Experts of a small language model.
Size: vocabulary 46377, 76.9M parameters.
Experts: 32 experts in each of 9 layers, 112 SwiGLU neurons an expert, 6 picks a token, a softmax router, a shared expert of 128 neurons.
Below are experts of layer 5 (counted from 0) of a mixture-of-experts language model. Rows are named router (the router's row for the expert), down (a neuron's output weights, with its number) and show model dimensions 128-255. Each number is 500 + 25 x the weight over its row's rms, rounded and kept within 0 to 999. Numbers have three digits each.
After each expert's rows: "raises" lists some tokens whose logits its average output raises strongly, later layers aside; "comes before" lists some tokens at least twice as common just after its tokens as in all text. This comes from a sample of Wikipedia text that the model never trained on. Tokens count by the router's weight.

# expert 30
router:471429525485526464513527521557455505473527484468503528515522481519539507485480518554472430520492496532505515462515458466540488505485544525525491505479504476536526494510454507491531518503487443514528532483511504510484475502522482522448523493494509552506526500490473515508486510508505547491573488520498468506511523471514492535503494490507473498472511538516511514513507504454540502499517
down0:532520488465539481552502507515520492512484494481508507495487459498520509454517493507536454502529530537505502525499481496482531517500475544512495513514516468525530514489468446510514541519519507519519501484494492464525534496506547517506503476479456473512506493500504499526510460459481508488487501565490512524509511503485533544483533535511470496531492517478478480532551489487513507498469
down1:501515485510461457493477508497473488496504518511493490506511479491497572546522489495516509492477510475480464520528467524546523507470487491505479490488502489495518509490491514528471447486565497490489461542482534506477507500478553466439537480495511463489474550517533529517486469492500500556510454476529522461453494512494503498540522519498524521497460497487492488512502545506450489483481
down2:515510498466486492482497496525472478512473512483462494458490471506467543489471519506498501507485492538469510510547499502486540503536529515467508514516481447549528518498478466479492505564496529458466491499545508444494513492497441461515512482514483495468521506499480503527502521498531561508544488490537470519552500504432511515484512496504517507483494510502528490494509513491497538507525
down3:525489527501505534480514514500498480547456505512481480456547566496467518451521475489512474477444519526497471474492495525510492488503513501449483451537473510479515467484482482459518473531505475487478501504541505489524510507508536529527509513486480527534474520480503545512471501531500492528499448475494446531478528492455494583500496509523511477519562453476469505527494511520521501445473
down4:563548540490503531524501490514496472494488487490487503546509481492485511489498525502473488476506520502481521483527497503532501498526487512500481473480449519521520515527420460499494513520503487483478500508517520510492479445464604514523504527509556495528465524500492481498464544470457502574550490501474491538483489518534526539512525539493503528505487506507554479471504529467526509507432
down5:497517477482516482544526504523549518474535476504478517510500446497476527500541512480465527467493491525504502501503469541518483541527535516521486478542531445510535539516461520531516496485533471520536515459483486474502495488476503507441504552483456513505515477496497520488512521476474509518502478511469488539494536546481532530497482453540449501505453504470485518470521464485497496502491
down6:445489529508508487480550506544470488520496493516507446527445507509512574533471503487474484563464511483494474497521467484490491529495503487463513497471547478491466496556482466478538520466519525538494495520503497478530474535530403517494482475511475490523489517486524481533505489459485541523503493511508476518484494489465452530475493504444507534495494493500522490537507550484528480493505
down7:488526514482542516526484512495518469457490531505463529484494455471509486513485537557483465462463491460481506520484489510479525459514493509464469490488517505496520517553461520473459485493495466521554494505554476514517516494519510481464522464459480484471531521539545550527487512504467481515509482526532479554515547508540502538500525497494464520438497506481505521509516545493509489521518
down8:514492461483487483508514499514495516489486459521532518484476490564485485474541507480453500530538466494489483516503499498523467471491490509469487506512456520533506514537498544498479517521494514496518493490513484513519499528525543476524487506499491492525498509516502521547474478522519518495523433487484521531466524526528537543544499509532489517455515504518515495496531509501522516483480
down9:502532446491503480501559496476461486520466486478435522481514511476545530504515484521534517496523516506489503580500499480468497473485449511474492496436537511509522462507490452527523529482524534531487496495528503537476483541499480501522482486475492499506450483498523533522509481466471514444527510464477495474474464486507468508494486479530473492474457483539497464513519458495512493527511
down10:493465476501488545508514496498527508538497500546463500491502500511513469465505430509505486474496571494537533485480469494494485481490519536463502480538531471469554488474491503535460512473515524481500497492508531511494510465515484541513469508513540497551484524500464510520490511492494465493513448480552519504497505498484489505521517504494458532516521480528469514524502500464488500514520
raises: ",", " (", ";", ".", " |", " in"
comes before: " of", ",", ".", " in", " and", ".\n\n"

# expert 14
router:529512481514476489485491499508500455494486519525523491470530512480499570496506519448495544536526544518568453537521502514478497522476479528540491523484522506454472524513515457498499521517472519476495466523502461509506555487486502474466513528488482480508488517512522524460491497535458518528491477533504521518483520443517528484475517478448488547519513537505508486492479502510503457485505
down0:458515484529483518505473481513515474475488487541547543482538488514496508506492464465465453468520494508526499478493473501523501447485510515493469483518486471505477475517540513515520555495530505514536539504463517490490503534483530550511477525517526494485507505479514491483518533542548494496493517509534497548497518496443501468502499494496504496512480508451501513526490534484521487496509
down1:522524535467494501527463487457484494488529492506516512481517489514476498447507502480487496533517525481466485506493521510513480486519477534532437481496490499475547484519487481543500446520498467488479510538526507471486523530513528495463536518506455499493497491477501519485513508484524450520508517482474480510511516479475469474523498512498492492490482484509482497445511556435493513518475
down2:532511502481473482481522546497498553518500504541574498494491475498492522475481506539507495458521497488478510505471524484534480441521513507503490463451497515516498487500477499523488468528450482484475469475539502468505490501495590535498464539525518497465506482479510503460475470464441529517495506526520483501534504495547484552504519488477541511529475473483492497475483499509526480537496
down3:499509489534518519421503528492476491523502528475529512496499514479490500487488437534523479449513504473486485502499505497513526510507517479499474445529544489516527532473491500507488529510540480556564501498508445453482521451492577509503471472541525459534505506485494486526537521502491474474516533491494511504507526480482519486486486502500521452464498442508520511514521463486490521527528
down4:530499489508513544519512474497518471499497504488490486503492506483548506473491499490449535495505511512530516462486480500539478454489485487478520517510514506492481485463515510520534511501468462507517507503479509493487498468515526482502488493524521486525502523534528502465487507515496473538559467476515518537484458511459496509501526510493468511507510539499523496505452503498526477517502
down5:497514458502480511478509499532521527513525494485545473511504520482514489520502489542455494508487516562493489506474490489535504493514495517524529499515523535521476480553500503550475508514484538467471504489515481484474475485535544500470473498516503528507498477428503480533465472499547498500523504449525481511500498474494485539487469474516524477453491511477487476512454468504516467511462
down6:530541486541499500521506483482499481509517497481513507506515508466504497549533510546498548528473505497510528537496496504502530526499445491461463471549481513498464504481504461498477524502507444522497469502499526484494540536528381522482489517507485530498533491447463519520475516466493476503505493512464477529488505448476513484515511488507517495538493492525533475509450508469464477488480
down7:474495546467433462527478492529500485519501473488504525498484502491495455470528518527498475497516474473523544489505489498480528521496540502475546554475502536510510474476525512563501459486510507478466496536497510524543492473469443494488450476513493507493479520495525523568496485498497461487513517516495523527515516491493485501490487448488535506555523486479505514541542533511460528487484
down8:473525522490494536498475505484461560496511517459485523474504473534518508485499529481430464470491512535512504531496500511495501497533500456463472503501503475483480498516513499470495538462515463495527488494489509521550497510508543512506488479490484483495485546514519516499534517474527482501502507522491539463477524497492559576466453485505492540478488510500532503533520518529513515486513
down9:555528513490515492527515503508449521477454474468491460499501514500524494507489536459523506514479512537470471505521483516491505534469530533517496478565518520521481482523488477500435524550543502466495463547487512478502481480500490514463507536509513515545520469509484472529518515488446503487485444494460505454480538538482552503512510508507506509519448482521520511471467469533493497463480
down10:501518478456520476509490525483490504513534495503486488433506445459506483537505449494479476506504490496483466500482473481519507510485554507518490522449506490470513516501461556463482446469475517520468529507503528508529483470504551527473528515506501479524501527509468488448511516487469529505486477490481463520442480526558487497521498545520477487469456498563499510503492510547515501510503
raises: " ", ",", "-", " of", " (", " to"
comes before: " ", " /", " his", " .", " –", " School"

# expert 0
router:493479464524448529503495493558470504534493501485505488523516514509492529495486513466512473476469481478500513481500467462510512519491529551461493488492532485488493537498549489509504498491501520538491490473481473511488529514503499465483451493502479541465437531488467542481487507518539491497524468502500460505474499487491505532504514451483502538473537490534482504542506518467477482466496
down0:488509462462497479481492509511474492467514479446470456532458502506527481505538530503517457537543460495519483476503490491455499494507530490471454505478530493497530501465475470496533527519515511494464516490499547484491480530492440486467486492480507515492523491482523489470518510482551490502500522489529443531508547450479509516515494502511511507520515489475489511495541516522525498514514
down1:487456507530563553495491501517483480517499509493468478478477475552446512510484499456482507505491499511493492480529511489557480482466493512514506534521481508483537518506460454520527515485466514506478474517488450481499522493518470509484495498492500453507498534502491497543474493494432494468490523492517476460513482528540523542504480481498553508501514469479538499544510483513495504488467
down2:526524461489510523516501501501509498549477477492526516488516498486530530512473475480468498525477482507438540514514475516508501484468508529550487518475506513443462473512490457493486516488484480537490510517488513477488549485467494533487507531491477497522501515524505493490543502522497470502488537512498493504472519494474513486501524498513523541519519496499521472498507530503478464452515
down3:462546490507443458550523490474501514499505500451489516510450509477521506487509520508557498491531496541531484421505460496494465471495517526522507486500491498493528508492495498498491452488495481484456517499527539434455518519514467498491492512510503499508522544461493517531478493483487487459529515498448534502506491465462540537468508490529490474500496472494466477504510475521488507528472
down4:474489517486504513475538482482466504522501479506504539482459501487538553506459520544520528492545490502486499532493516497517511531523495466544527528553523512510518506488489475460491505465452502478447448486506524464520471522473473464495495473465499498477511446529489493489516522488526487504484493486482563483499501521524475507462521495475502486503534446489517499504475527504500484501482
down5:535508480515567512493461537496477495541526486519481483516492495524496463489507486498496548517476486482492498495498547510464464469464497482513488527519488498518496522516482476487477574540485480479491470508504503516507465504555454547541544491473538520496484506497502517488480471517499501506546470499516502518496519489474467487493504548506478484515556478519495465534461493464495486496459
down6:515490512485488467490469517533503495519489489488519513460491536483501511474503485485467518489504521516505511514500501491487478479513467469471518532553458483512463487468468530497512472514523519511521543503480497452509517520483441511487476500539514517498537484507444530498535539520472501514513444501498540504481521485479452463490527508472490471474508487491501505465533504482470516471474
down7:505549504508467492507500473490516482497476451493477497496486495534506492520509528497509476461481454503486456461538523458517533487544502473500504519498458471498525457560501508480477502519466501507541543503499454490477507542494479523507475445470517529544487518509521450510492439518554496484495528519508487520526485482509475513491490491507524521519531497526537453519442443455530505506510
down8:507519515485502516483479503505490504518523487510549464496495514486463496528495491477503507464506488524467524541491520481479492495494469511514468471514499505510455482508488561512480516472481541528494511482499529494517507450514544483505514521533539527483563519496502498512490513479484508505502513489493517512472526457490509522472514540487511495454492545510468489508492492490531498451506
down9:526518522515491568518481505481488536492567445484484498477493523486474508486490558511521540520486518508529514529497505523509509480484472502478514547480501472485505492445485561482497518507544501514453546458510514533476526508486571487469527464540507488482504499471501527512488492499497527540469472498497504525489498518496487529514525493501468466481557562465485506478503517510527528518516
down10:490532505554506498500492504524503513498476538485516488499514470534500491535547453502513536483482518519491465522488507525506448512474533495520513489494471546520478492505503510499484515523498544527497531489525489496509504491492472496532493481434486477529479464523540534538477495530508482489469541486489535513500515479505539518460525460534531417467507482506474513484541541479503487512496
raises: "-", "1", ",", "2", " (", "."
comes before: " |", ":", "-", " |\n", "==", "|"

# expert 23
router:507547506504437488529480519460492489507497504513488516507522484520477485480474477456502509521514544517483465555481505503511491504486464509515467512502520473504504532515544526467486525496509476516462476497543472519525520508501518476498517505514470506504458510485488521468501468498523490480550499490467522504545471509497482507517514481484525500507474476418532509468503465499534507539540
down0:518491486470519524498462491486506520496472503536517511463505510497516506483477510474496424483468509519527464523505515519520495473511449530497526518503462496504449485517450515499513490484493472511484498494480494503455485487475447512482507527500459552497499473482467498479503503532473531506503496517470508500497504518497479500499467525475502501521525504507518493467481517489496546475478
down1:472464462483479500471519498519480516539477435528520523466506489524512487510475514512485497484507504507505490474505552474482520516522489514427537495478478525505509546474496487519463492515489509515523538482543447531548508526474412539508465539481516532473494462509501522488498509472517484538519478510511468514473511520542486504539482525489522468483505497508452500472487503524524488476534
down2:496473503519482499532500566459515498477482534515495482516495481487490560493493487496537521465503491495513514515517468486489491514505492480549493493496472494448548475520536504482518486518460515479538476525512514478492541501508515512503491500505501510482513499499515482501474515484507545498494559482533466542478543474505545544487498503507518477549478513522532472490476485447524521510460
down3:523461519484464491459511499524528528495508507526515480500476525475477504474529511499479507478496487489484508491464520541515492518543492479494467505480510525458526487487498470532548500538449491451468475487456508501487508534491526485492517501491526497487518484528475488461484535495496477549463512484487489473449462475461507517498536484498511527508495495555481510499495500451539486493485
down4:478448483489534491507475476552460511469514502490495505536455519513528509504521518457482499522497529499559512518556529473480498572514505483524512491508481486535538506518441517485525491533530516513492533528463461491504456454494512514481523531517494504492478517445471485512497453456516537443493529498491531485540498462494508535528499477494487534483518511509481491549552480519478468507466
down5:441507539508496510520475495495501504519501487503501524495491471490509518494479450505522501538479494499528539539499504501520509517461450506537510501504530525503526475496509498497475504521515479491506460515472503549523474519490534476500510462487467483489449509509491538541480474536533524495469492500439519467500445518511463539526500520484523486497482512482515511487554468525486513496501
down6:479548500505495453476538510533507502502508507485487458517540518528486481511456499469463543486448522523477499550504515491529517482525492520524523500452548533505479552429510487540476536507534481476466562455512463465461490458512483566512485504511470486536469534481531507451485510486490485516508499473540526484495497519497483506491487532468522502449513469496513485476498524518458493498516
down7:489505508472524508477512478519532512511525516514515517471489536535502516504498462443550540497499495500479524512488460467521527494531549508485491470481471500466508508493508512443494508507476491475503474493486526447482564498519454523470526496528499492524475455555511516548505497501504518517488519501493514512497495508488499511510510529524510517474493475474487508450503472487503448550463
down8:509519514490536471537470486472477518496472486469489476470524489506537538491460478462507466463461490541523471517479536492531487518500496513491452512499500537523502506489502454524488505543501506543511505500478497526473502482462470528481502478484501484527501505539497493549495505509490506495538496492484512517515511500486575527535483545489499476481518476508527507500538462537492492514491
down9:487520509477521497454485523525507486558505503526513521516505498480457506548558547516528487516474501516469507480472506501515532521496577528509530511495507516519458508507520506500471458499462438465500536466477515564534504483492568500486521457532499492474499514493498478494469483482507452512487472463502493495496454506522452492510492545480461498459519513531495513522519477511512534487441
down10:475531485477507541504491528471546504499503538507512533492518514493513544516468498504510479484511509478485480547545486490503471495461526540516520434484527527540518496522548500517483519503508473553515500511537477470532528494477404469509522527470516466510471539525543503485503489554533514543538503501450521537499522524532473483515491529458481502503506504507516510557524511508497499473470
raises: " ", " The", " A"
comes before: " ", " The", " \"", "|", "==", " In"

# expert 22
router:540524487535479514471449489489497484497466491506536479507489512482521493500495547480515477537503504479492476454518525457479489454470515496444503493485516488476464529500581462546491511486496501481540485500482506521525523463520491503497495503522468536508464510496501529469460495498509463484469436529482455547507532491470497507525516504530550495500502496471504473480519470462515486484506
down0:518519512521522519520517504494545470516495496555496462514510545494519490519545470489477534509496482504490494500500498468529466534546516491496464499544508497475482488481461485503544533481539512515511482530522489494500509492495490513489469499480514508521572490525548500509570495507508457474497479449502520491520487529469471501494490497486536522516505468484488523520528525508516461483468
down1:519518499491536508510495482511506476525499492495443485514504506514478502497424483495532527457448468488506491492497434511476484467504486520484539525520477530514521482460522515508512513506435517491493507493511524478460534557515525484492530495512503481497483518503531538534512523533498550459486496469489497509495477482535449477516459490456508522559476489529490499512497503523485498511530
down2:487507457531476500506477567511496483503498447531520483497505528529482531517534509480518521491519497516528485507509458496494558511493508501454467478503490496486486444543566490453479472542517420491488495504479481469492474513502491509489510489504457555518545471502475509473420483472527523488520533471450538464503456467507462523483487537470521500494489517487533473539507498486512466448497
down3:507478525517509552557495502485519481480511498510490481469466476524488458490503489485522497499490521487510549472516531567511520463491498511466506497483472543542487482477480569505517520565491461483532485453451495523449533464483428505496485496488531468524514492449486570480479505505449493484511512479554520511494511517514526468486514487494491509493486509513496508504522502529493535495518
down4:518465487477506488587477481507514507539482484517501489499499483473487517444513546448513541513514485496512530531522501543514507488527520474521513495505466511504507503507505505507487502519503504506490443516523498480499510505511416462470480540525475467519473529558525516505516489498520520522518474493482485487467474477504537522490497500500466512472456531462518480510523508477477505499473
down5:470540475513457476522507478500483456490504509530512470476532503545503534496490502482510456471485479543475478523465490492513471512535462505523514536512464453521490513451463479452516508510467503538497470504499514486469453535499493506503508480486466571515471523480485501505470504476481504486481473477490524528525519486502471482509494471495499507464477484487512512489547485481530489501471
down6:488509534508443461442518531520503526517517504505505536451478489533516526487478513499493482470509518509510473529479512473499492503483472547498537498473508478496552511477501489517483520518510507478483488537452537495461524497525456482498484505498495508522489507461488510441497484493503507531517487518487474536524507532469479479463496535504485480524481439526522490466543513510518495517481
down7:506476473485496509498517571499452488525502519517499507507499515485499444474483494520479473488504470565505518516498484518510526511492503495495492501522542513460504488542492516528502495553498497502498517520506491506538473499527494499497515534532472525511501469479481497504551500526466474517549479474541493458459515503490513462478536525473480540536537509455484550538493528499499529502526
down8:518491514538476503488474460519480491454476482507521482496530512552508532496503469491462494513510503532507494505493499487503522460492508511480484505492532491471555507537550500472490494425447541497534505527480529489518523481478607486525544469522489459519487528468518510542494517521466530466485497491461467536497527472487498469535514492511543525478513481496438496500517457500480501503533
down9:476452538531474497517462526479475509489513474528479529471545494529498469450509478496511511528493546501462531505524523498481495494526500508476532506516522524490537510437473481515439481515494481496542503496513507505513469521538564475472517461460497467472465503484488494521502461498518471502500493530486519534515475489518482512468506487466483486501507504491502507512456458530547509523492
down10:475521487474450509523521545505487515533495509459480471498495492507484487533487498487488491457505489500467539493493454481490481528524470474490539484472501515463452484511524498533497498484485513494534535550513432504508465510513539549454548508546494521533563492489494487489512480480511503502517560511516502466479488532456493490512495496512506524522534482500488504518503514467523476529478
raises: ",", ".", "-", "1", "2", " and"
comes before: " |", "-", "|", "–", " |\n", ";"

# expert 21
router:467505570485462498529467483493513474509501499517492482517521505505514494488465508479475495514501542489477496512538504518502484487500482490514525486497546512521519493474502488470448499506489520479493469468454490460506475474505515468499494492483461502453449523497500526494486485518521500464482463487501495496531474540464472508511556500460509479533512471504486463484484478494463529503484
down0:520521529488514544482473480471512496501480507464530538503487516518493502504513553478470525511491491507490497472545520475509491530506457499563489513501516486508499540514468520450499526476526491464473494529486504485491478530519519494510552480512493512523492499500506529508459533502514456461502480480459501485502478520518494512523506495508521522482460518474523482520500476497520482494472
down1:489475511515507471454498505432491491472531528498453501470471466482454511484515474492486464486482517506507481493532515479495491533550490484501502494553516504505495499461505473509510526493525484517512531505513477487525485539493480479475518498510511527476508523497484487501533485506484464505492501499476477500485503475473500551465508497500427456517548495538504468501497517520439493492493
down2:522514449509483535446526473520504465512460503513488495504487491508493509523500490510451498506483515465455503478456470509515516485503442503538508521530481505535489476505570537484492506480517503527500484521522487473469533458541473491515496526505503450462519501504436477496474459531511572526520495499500492497527506488492504518523513493497509548554485491563491483467470488489481518485463
down3:532493501496517497510518502477482532467525491510513473507483524503506486483517486493491470448520463518514499528510545502506474530476567471484494467450489451518463516495502543524496536505479491530482520469504475544493516482490513510535493477502468496530506551468497512510484503480489499500548505492534455500451578501459459475484502469499512482448488524507491478497521488488531515474526
down4:528493504541458470486537506541482501471488498513510512541514488423507570503474476473502472503483504480522497507518509503511477488488490502509512506487499468503519517529518474519504485476496499491485503479504492549524515471474523540502518505533493482430502486546502502514533484492541478510477515460522539520500467481500513531539492481484526486504498525469536480488499439506518490511513
down5:546491506506512458498523490519534513499512490519482465514531472541476515504516513531500493503457490489523494471487527526533516473516461463482447531474502475465506462574501485486500526478486524517478474498491505492484466509502553538479463479505533507467569456490479482509490513480466477504466492489452488518476495554481531501500506470561496535514510472456461496517507512538497454528515
down6:470519479494542517423490491471493465518496500499495441557533493477532491480515506478525492485460471482480468488481503518455496475493518515468490496539538512496496453512505469472533484550509490485541479526493489485502544504476541454479482540456467457482539516487491494539476505474501518473479471451523517492494469499502502500531508509547518509536511525478497500528502510537509478521513
down7:469558495496478512596515494511495523504471489492530483469519517483528471515512455510498461513529526485491527478476487482477506493515465550502505486520490472535519518469508462519466455505484505486534518469488522483517512486514527457476478482475495517508483459529495520543474505509487473515512501491483525523501529513438537550529521496460554449497450470521470499522496468461521522472486
down8:508503524501473509514496554483499507482530540471490481535503475522502487515523521506509536533539516515493502498503471464471459474488515476533460529481542493509492519473502473516487492509518526490480508533518505510494476483502482507495512479490532493537551527560460477471506552473488503441492532489498490534531436500490518509560553464494508519465468536486489483535428496542488492493516
down9:496492514447467526483492516528474555482466479513525496441521477509524512464509478496533592481535470515520531502479521500482493497511524528513502476475495506519505430499491528502490511484488478490511470507515473478487504490488479472559478501515517478498515470484502484506482496538528519507517474498541485457516480521509494483501523484481453505522465505485496468451464506487514468476483
down10:520505518471535530470544564507453504478499487527543517530491478505516506489467526492485484515521481515514489478498468492480504440453487484532485463491438479539473526494488527459496471482544502522546532518516513472468489494496506541479454467512512524514475536466519467487524497491506480470494455518462475501528509538516485501496534493520468502530501515499491493500523479526499491527506
raises: "1", "The", "I", "F", "T", "L"
comes before: "-", "|", "==", "The", "In", "==="

# expert 31
router:486527486531545526491508519474467516484557491501438518471482526489536499494523522548473492487514477480466489487450489514504485505495500515497501497568450485524497480498465524557507473511484503507544526538504461511456525520501495489517498546512494508459523492492510489568496519499493508532508495445507528416474501521499523455491471485519481459496518504520465568497524514484471492509493
down0:542490522480467499503535525450535494527483500506490471491468492515505522521466506476540486506489484536453501485498500528522538496478555494524484481461492497529499510463484511475487501491527515518484508526539480447546492517519547515534492476507449482505508481524489517547527506477486544499481527478491494507517492521517510495454505490466510466485496493492509512493485535506495528482490
down1:506518475473540524507482497521483499513517520522465507480555520519482533518486525462539485492484470474532470409515534483472509498489512528508492511530480503541461477449519502501506533475487478512487550479504499506531457502502472477497512475473492525442476523474523522558492529506529547525474474488490499484466506531496520473519486512460493474505467507471442497493478512467489517512519
down2:469511490466493474509525524536565508529472498486466435509514484512499492479487471496518509458527511557477484503501482536483490496544525505517530503488540488491554530537504523457519485497495495508534460524473517471503498527512512500466492507482483486474489513547480499474494520493481507537526520538480520489553528484457506518514476474547504516501498504503516525510471487497507505527494
down3:513507477480503473522501520508473459506498458517428516512482514519492527515502520524489472495507515495444496523461560517508512479458483490517513494516499454502541515516500498519459526531525512480531512480521483511516505473521509530478493489495467504520470486519483547463530472518501467498536420464526501537481499529532482481454490498463495540443493549471526513482499496507498551548540
down4:476508525484503520532493506503530519544505497519533489505482523515534481480505509472513515469488522492514499460526448514502499467525546514551489516494466478566475505478473534503511478507461528481531505457487500484540446513492487498544538507498557519533473518490523538487519464511489471495496497495480491516495492570496475512450486537485484479543522489544512511538475474489486495514496
down5:508496524488508499548496457514475490496500505513565502525474487534502524493524516489493470528551483469513517463516528505508471524486466451488494528552482530484471513492467476524507465487456504517523529446458518508502444468510514504533453524516517507461472492496494498510518491528513497475479501488522474513452504526505525487531498527510459508454495520490505458506518524464508475502478
down6:499502505499506495514495524512545473493515514513488499472517523468488506479471517549500449516548496497519461507474475527487503506515525525464450458554522514502501515533513489499548554489451508486528515507502480529545491524476508507470512541488519506497444494503534507529535515504494518493535501478483528467480506529486469535508479458495498500501517477497509527509504483565507512492502
down7:490526525491501513488478540496482537464543494536484502518533509501477490514490508520512476549522535460517481451487498493489486524502505479476461470547510498493530542503492549444517473495463513494466495523500494526526482526531608521501489486471525487475515482510482494500525489509528489565526493485456493501487495452463466488572526544496545532523454471568463530469490555470507541518504
down8:461494512530513506507515508499517501496507495481495534501517514486520510485481506480551487505510537508489479507560485484508535494490512512532440525511522494494447477521518477498503467509444484514483491497497502498493489484487535541483521500509486531485481520483493420560506509513524492471471500496510423528503490483528512534526518470517496496517503523480475527495461473506483492498514
down9:465536496518501455493474524468539480497521534544477469505522532496514518465540503507532525541528510463485509494502555563521510497518487519538509495482504522501470506484543512524537516475531522482481535520489509529556531502480500476483516524545477522501446501505513511528479463508498519525496490536520500499505512532485499495560502510506485480502459504515500516524480492497541490536485
down10:504486525554497529473568494528471511500504492469497495547499515507486510476497520508501520508479455500471516493508474513532490482512521521493507543494507554459493468495499526484523461481516502477515526515478486497507483519521480461463495454475515519557483509478537487521480501528513514467545502500487470554462483498468456544491511477517510466508498502553522532495504502452536506530495
raises: " ", " the", ",", " in", " as", " to"
comes before: " to", " in", " by", " the", " as", " a"

# expert 10
router:519447562486520498508514513544462508488513494483517504504514482505529501513491532537489442511497478511539533470527463477508485530499527499481483509471490461529508498458472506466506506495517448537495521502490491497471480507504489532461503497489525554501553493529475462480498515487511523558532467520507469501519522465506486532527511518491504493439521531517527505501518498461523499511509
down0:501513545511516493492506531538502489452509486510478519542508481485517436485485506508478494477492451468508477470519521536497505454520482494522455484507469505503517531506494475515490514533506508463471511528522496505468517470503488484494512487512500516476510516475486441517481505469509477508496528492512526501511529563488545561494466480492517472459518493476537482501522543518468517518501
down1:500477455481503528498523498457487492516501488531525527463489493500477491480515505463508535468509494550470468471464521471523515484508446504510466542489508486447456519489507499518472508523524540458463475479520524499479498491440560479542481530496493438498513491526542505513500502520469535498454516496485501449450502486510546476514511462476461505508465458492477533492510488511479487476462
down2:504508477437539461503494472477499479484482545545473523497525467494484515459506506485480514515519516494498515491473463521497511480500512494537472480536484512515517509506485466494489493502506485497520535503515496517511511484497582492517488512501497510504498509500487485455529505486508489474564460536532516519479524542503496500512479519526515540509502513497532496484529477483512468506501
down3:520502513509456518474554528469466459519528492465553487530487493492488501507502482476522460515465515462465494525516473457497491516540471506478538506490504544492516462491487473524508519505481492542479460483463517522492480523536516504480513480470519500466517514497479485501506478478547482524524489448526497437494480495509503500506549469510488564479489510521516520492513499477507483480501
down4:491503452542473525531464535465529505527502514485469536529504523485495488480493518513484473534501491483484499484480522526488512514441492476524513507479533482522518497462504503485479500583530513485518527508507517505480548532498581471486551514463530464486499480479508544502476490522494498503543504530524525447521469492522488499535529516486472494510460526493476498498480520518491476516524
down5:527492471496517501493491495492497536511466509507458520481540527487501462509486532493507529468505509506504495465485530500449492459476503528401539440485494480478534515498487478517496527492527496484542499493556549527479503497495460524512490472508501506486466502523498481506469496515527547530529491505527506530506483515497475551513471527533502490496499514531528503467473505518495496511472
down6:531527473510499493507521460518498478504453519488478463491491488537518493548488475527474477526462503514460490507505511467497455483476481469492493484508479498528489451503509503505526492452503492473487541523430475473414511492525490518520459506511479481516478532511485523504504499463525510527509515452495510500498484522475512499521491488501487520506501503528509536518487482461519497488506
down7:498500503482485506515481511463494550555520496476473465486507527463523514501498502547510475497505559512503514479518516490519519453471509494498485509529508531486496504456483527462486491498470505519500508476500491535537514512503499485515491503516513437519497472498485522476497516516515497495491460478509572521472475551498444494494534540504539476527462502567504498506449502478521499493474
down8:444509537506507492470468487474512467509506474530494541475481489504519518523492531493489474542530496480543518468474507502495511456486489452547465548453481537502465440459521499558502550479494461506492494477498510514527434509516510492526493524494500494498485490526525500540515472527498459464502502459498516491495505538579514494492525521489463512516522551463472492490494514502477489453484
down9:496487479426511527532526496574483481547478478486467517486521503513490521465502480459502535520510513456453506564474506519515493505520511523466526480509459529505516486491508504536534466467504525488521477500507477523497478487510551476467499468503480487527481485476508498526496497486456521475499452451536525497500483539482472477485467474476481475538460493568502461488468542496531440490534
down10:498538463497532522474452528502493463514524484543454503531530486519511516478468557518473483502505470488481504506543492471492504470521540551489477467521501517470492522501526477506486520484509529466496501487504449552521459486491526544508489558490519516500499496539470517490526511477494487547522519452479514506500519501476481492490519499499467519490527470487484527497476499509525542492482
raises: ",", " of", " (", " and", " in", ";"
comes before: " of", ",", ".", " and", " in", ".\n\n"